Experts of a small language model: a shared expert of 128 neurons, 3577 steps.
Below are experts of layer 2 (counted from 0) of a mixture-of-experts language model. Rows are named router (the router's row for the expert) and show model dimensions 0-31. Each number is 200 + 20 x the weight over its row's rms, rounded and kept within 0 to 999.
After each expert's rows: a language model's description of what the expert responds to. This comes from a sample of Wikipedia text that the model never trained on.

# expert 27
router,181,209,212,185,172,192,207,197,221,231,216,221,223,214,236,217,210,196,240,177,226,231,192,163,211,206,191,217,215,208,223,214
Description: Foreign name syllables. Syllables inside non-English personal and place names, often in sports rosters and tables, like Nishin-om-iya, Manohars-in-hji, Ode-jay-i.

# expert 8
router,137,170,249,213,189,207,208,203,209,181,205,197,187,190,212,185,202,183,171,212,244,203,223,189,205,185,217,224,199,192,194,214
Description: Foreign name fragments. Single letters and short word pieces inside transliterated foreign names, often after an initial capital, such as Sh-k-olnikov, Sk-h-ul, Hy-o.

# expert 28
router,239,196,210,211,201,196,187,195,199,171,175,189,215,196,205,203,208,178,210,172,189,197,226,192,205,206,184,211,214,180,164,211
Description: Conjunctions and prepositions. Connecting words inside running prose, mainly and, of, to, or, from, than, as in eighteenth and nineteenth, more or less.

# expert 3
router,212,205,230,159,193,188,190,214,230,202,176,175,189,198,204,189,223,204,207,214,179,205,228,197,208,201,195,233,179,220,170,211
Description: Mid-word name fragments. Inner or final word pieces inside rare names and technical words, plus nationality and colour adjectives, like Fer-nd-ale, Ne-ut-ron, English, Red.

# expert 15
router,205,198,178,220,243,199,190,182,215,234,199,190,207,195,217,200,205,196,184,214,193,228,197,206,198,191,224,181,213,182,222,191
Description: Colons and table separators. Colons in times, durations and infobox labels, plus table pipes, dashes and degree or prime marks, like 3:59, Born:, Occupation:.

# expert 5
router,201,200,230,172,193,192,224,212,223,197,233,206,213,247,205,207,218,211,216,212,189,203,209,156,219,209,183,224,194,216,209,216
Description: Word-final suffix pieces. Mid- or end-of-word suffix pieces completing a word, such as es in obesity, ions, ings, ism, er, os.

# expert 22
router,163,202,196,201,204,205,190,218,178,185,167,192,185,212,166,192,184,192,211,167,252,220,210,194,187,246,221,199,208,204,204,206
Description: Common content words. Everyday nouns, verbs and participles after articles or auxiliaries, such as known, used, released, born, birth, information, year.

# expert 33
router,217,196,178,182,197,188,215,215,186,225,214,214,182,200,192,206,188,159,218,186,184,181,227,204,176,179,184,156,191,215,207,179
Description: Pipes after row labels. Pipes in tables following a text label or opening a new row, plus closing parentheses and quotes, as in Survey USA |.

# expert 26
router,220,224,205,192,202,206,235,243,190,182,169,182,196,181,208,202,175,186,198,162,225,201,202,217,217,215,216,202,194,188,222,193
Description: Function words. Articles, pronouns and connectives in running prose, such as the, a, that, which, his, but; often "of which" before statistics.

# expert 35
router,214,206,191,198,194,196,206,203,195,183,169,184,184,211,189,187,216,213,195,143,183,206,247,189,221,180,195,212,193,211,182,197
Description: Function words in clauses. Prepositions, as, been, being and commas that continue a clause after a verb or relative word, like sees as, so as, died in, converted into.

# expert 34
router,172,202,176,216,229,199,215,190,151,210,203,226,187,219,194,188,218,208,208,233,187,174,163,189,205,209,212,172,171,171,216,176
Description: Spaces before numbers. Space tokens just before years, page numbers or amounts, plus century-prefix pieces like 199, 201, e.g. "c. 1900", "pp. 181".

# expert 39
router,147,212,222,194,189,220,214,210,194,216,200,216,218,207,201,217,201,205,222,195,220,203,185,205,181,207,155,207,218,189,210,183
Description: Place and institution heads. Final words of place, state and institution names, such as States, University, Kingdom, County, Empire, and country names after commas.

# expert 11
router,236,190,177,181,198,199,191,186,210,151,178,188,196,207,197,204,183,206,163,152,184,206,200,200,228,188,200,198,219,162,156,196
Description: Prepositions after heads. Prepositions such as of, to, for, in and with directly after a noun, verb or adjective they complete: notable for, engaged to, University of.

# expert 7
router,171,178,195,164,173,206,195,179,232,197,221,217,217,178,215,184,212,195,172,200,241,224,202,181,217,194,168,201,197,214,209,213
Description: Digits and ordinals. Digits in years, scores and unit numbers, ordinal th, and word-piece endings in taxonomic Latin names and tables, like 557th, 17–25, grasses.

# expert 36
router,198,198,193,214,211,218,209,243,209,227,219,197,174,197,212,214,181,234,204,178,222,212,205,212,216,192,213,203,201,205,220,206
Description: Main verbs and copulas. Finite verbs and auxiliaries after subjects in prose, chiefly was, is, were, has, been, began, as in This is a list.

# expert 37
router,227,203,205,191,186,188,199,216,217,197,181,183,201,196,188,204,233,175,218,173,180,196,209,223,233,210,189,227,201,195,156,195
Description: Prepositions and conjunctions. Function words joining noun phrases in prose, such as of in State of, and, to, in, from, for, and list commas.

# expert 10
router,185,179,167,201,191,236,190,192,174,234,212,231,182,213,223,181,186,200,187,218,237,207,136,200,228,182,205,194,173,210,228,205
Description: Single digits. Individual digits within numbers, such as years, decimals, scores and table statistics, like 189-6, .2%, 4–2.

# expert 29
router,160,222,170,202,175,172,224,192,207,215,235,182,231,223,212,200,193,174,201,208,222,206,182,178,198,188,183,216,211,197,222,184
Description: Capitalized name beginnings. First pieces of proper names and foreign words, often Slavic or transliterated, such as Ch, Sh, Kh, Ś, plus quote marks.

# expert 0
router,196,183,202,195,219,198,176,187,211,212,233,260,224,199,221,196,205,185,223,206,191,210,163,208,204,234,212,204,227,215,208,212
Description: Heading and sports nouns. Nouns closing section headings or titled names, mostly sports and awards, such as Cup, League, Championship, career, office.

# expert 4
router,226,196,187,201,239,208,191,202,188,202,163,199,209,169,193,184,199,214,195,199,195,204,197,201,213,200,197,167,193,202,215,153
Description: Articles and list punctuation. Articles the, The, a after prepositions like for, of, in, plus table pipes, colons and dashes in infobox lines.

# expert 18
router,235,196,248,173,172,172,199,198,193,188,193,171,208,207,203,193,208,212,213,214,215,176,199,168,175,194,192,221,169,226,181,178
Description: Proper-name pieces. Capitalized name words and inner pieces of place, title and taxon names, like Fort, Royal, Civil, Lau-re-l, Yosem-ite.

# expert 9
router,207,248,186,204,206,178,198,196,205,172,188,185,216,191,220,236,180,185,200,168,164,195,208,219,217,208,211,225,195,156,212,222
Description: Clause links and pronouns. Relative pronouns, subject pronouns and clause-joining commas in narrative prose, such as which, who, whom, he, she, but, when.

# expert 23
router,225,212,212,186,234,191,207,195,166,198,215,201,212,241,164,183,224,190,230,202,198,207,215,223,227,182,215,160,206,213,229,181
Description: Opening brackets and quotes. Opening parentheses and quotation marks after a name or label, plus dollar signs and table numbers, as in Bahia (2011–2015), Thomas "T.J.".

# expert 20
router,184,211,167,206,233,199,218,196,164,201,232,196,197,192,159,201,175,213,203,223,172,207,167,177,188,200,180,171,191,181,176,199
Description: Spaces and dashes before years. Bare spaces, en dashes and hyphens before or between years and scores, plus year pieces like 201, 200, as in 1932–1935, Spring 2021.

# expert 6
router,165,175,204,232,190,184,185,190,215,186,217,207,221,180,195,197,174,186,186,239,206,196,221,206,178,205,227,204,201,199,164,230
Description: Months and fragments. Month names in dates, plus mid-word pieces after a capital initial in names and abbreviations, like F-ue-nte, P-ans-ino, M.A.

# expert 16
router,194,226,190,210,201,223,208,192,218,203,193,210,228,189,201,189,200,210,143,195,270,187,193,208,182,195,222,132,195,212,198,206
Description: Month names. Month names in dates, usually after on, in or a day number, such as on November 19, 24 January.

# expert 12
router,121,196,205,231,210,206,195,182,200,219,200,186,188,207,186,204,173,229,189,200,238,184,167,221,182,241,179,203,192,241,226,205
Description: Common nouns after determiners. Head nouns following the, a, his or possessives, such as work, season, album, role, conference, winner.

# expert 21
router,173,209,218,206,193,215,199,193,186,210,196,224,177,195,191,191,229,220,183,207,228,185,163,221,166,213,188,177,230,207,219,171
Description: Common head nouns. Common nouns after the or a, often followed by of or a comma, such as team, season, members, career, University.

# expert 38
router,209,189,250,192,178,209,198,191,197,185,159,205,174,201,221,216,219,213,217,219,196,192,201,174,197,175,220,225,171,192,194,189
Description: Periods and initials. Sentence-ending periods and the dots after name initials like J. or L., plus common first names such as David, John.

# expert 2
router,196,203,179,212,207,202,181,193,167,193,213,249,218,216,195,219,230,203,187,216,171,208,172,203,190,199,188,173,163,169,180,164
Description: Table cell spacing. Blank space tokens inside pipe- or semicolon-separated statistics tables, just before numbers, like goals, points, vote counts, percentages.

# expert 1
router,224,190,202,205,241,199,181,197,185,190,184,217,150,173,190,192,234,223,202,215,180,202,179,205,189,168,194,174,182,177,218,224
Description: List dashes and periods. Hyphens opening bullet lines after a line break, plus sentence-final periods, hyphens inside codes and ISBNs, and some table pipes.

# expert 25
router,203,206,222,175,220,191,158,184,169,211,205,220,203,199,169,204,215,196,189,203,219,216,186,215,190,173,212,174,248,209,215,187
Description: Infobox field colons. Colons and field names in infobox and taxobox lines, such as Order:, Music by:, born, Released, Coordinates, and °N.

# expert 13
router,210,186,175,175,184,211,221,208,200,236,204,198,186,196,217,227,184,197,188,173,164,201,181,228,180,177,156,165,189,228,226,178
Description: Table cell pipes. Pipe separators between cells in numeric or sports tables, after numbers or values, plus semicolons and == heading marks.

# expert 19
router,201,232,187,205,193,185,199,176,182,215,230,192,213,225,189,221,181,185,237,208,184,190,184,156,198,207,211,177,226,200,219,208
Description: Name-start capitals. Capital or lowercase first pieces of personal names, fictional names and romanized foreign titles, like P in Poulin, St in Stasey, no in Hikari no.

# expert 30
router,211,200,162,185,183,189,189,171,199,230,203,222,206,192,221,212,183,231,199,231,213,211,224,203,186,179,157,188,194,231,193,209
Description: Names and nationalities. Country, state, city and personal name words and demonyms, like American, United States, California, John, Hanoi, Bowman.

# expert 24
router,239,189,188,219,181,201,206,180,168,225,189,222,218,209,224,167,209,179,203,215,237,196,189,222,206,216,182,183,186,200,206,201
Description: Table cell entries. Short cell contents in sports and statistics tables, including column abbreviations, positions, country codes and numbers, such as GP, DF, MF, USA, 255.

# expert 14
router,163,182,216,237,200,209,189,207,210,180,216,200,204,197,197,196,171,200,209,233,210,198,218,199,194,209,236,229,221,199,186,199
Description: Mid-word suffix pieces. Word-internal fragments and suffixes such as ing, ed, us, and abbreviation pieces like .S or .A, often after a capital initial.

# expert 31
router,230,216,197,198,194,186,199,237,193,195,173,168,183,170,222,197,168,197,213,220,187,176,224,202,200,212,212,210,181,221,207,180
Description: Articles and determiners. Determiners opening a noun phrase, such as the, a, his, its, one, The, after verbs or prepositions: formed the, released a.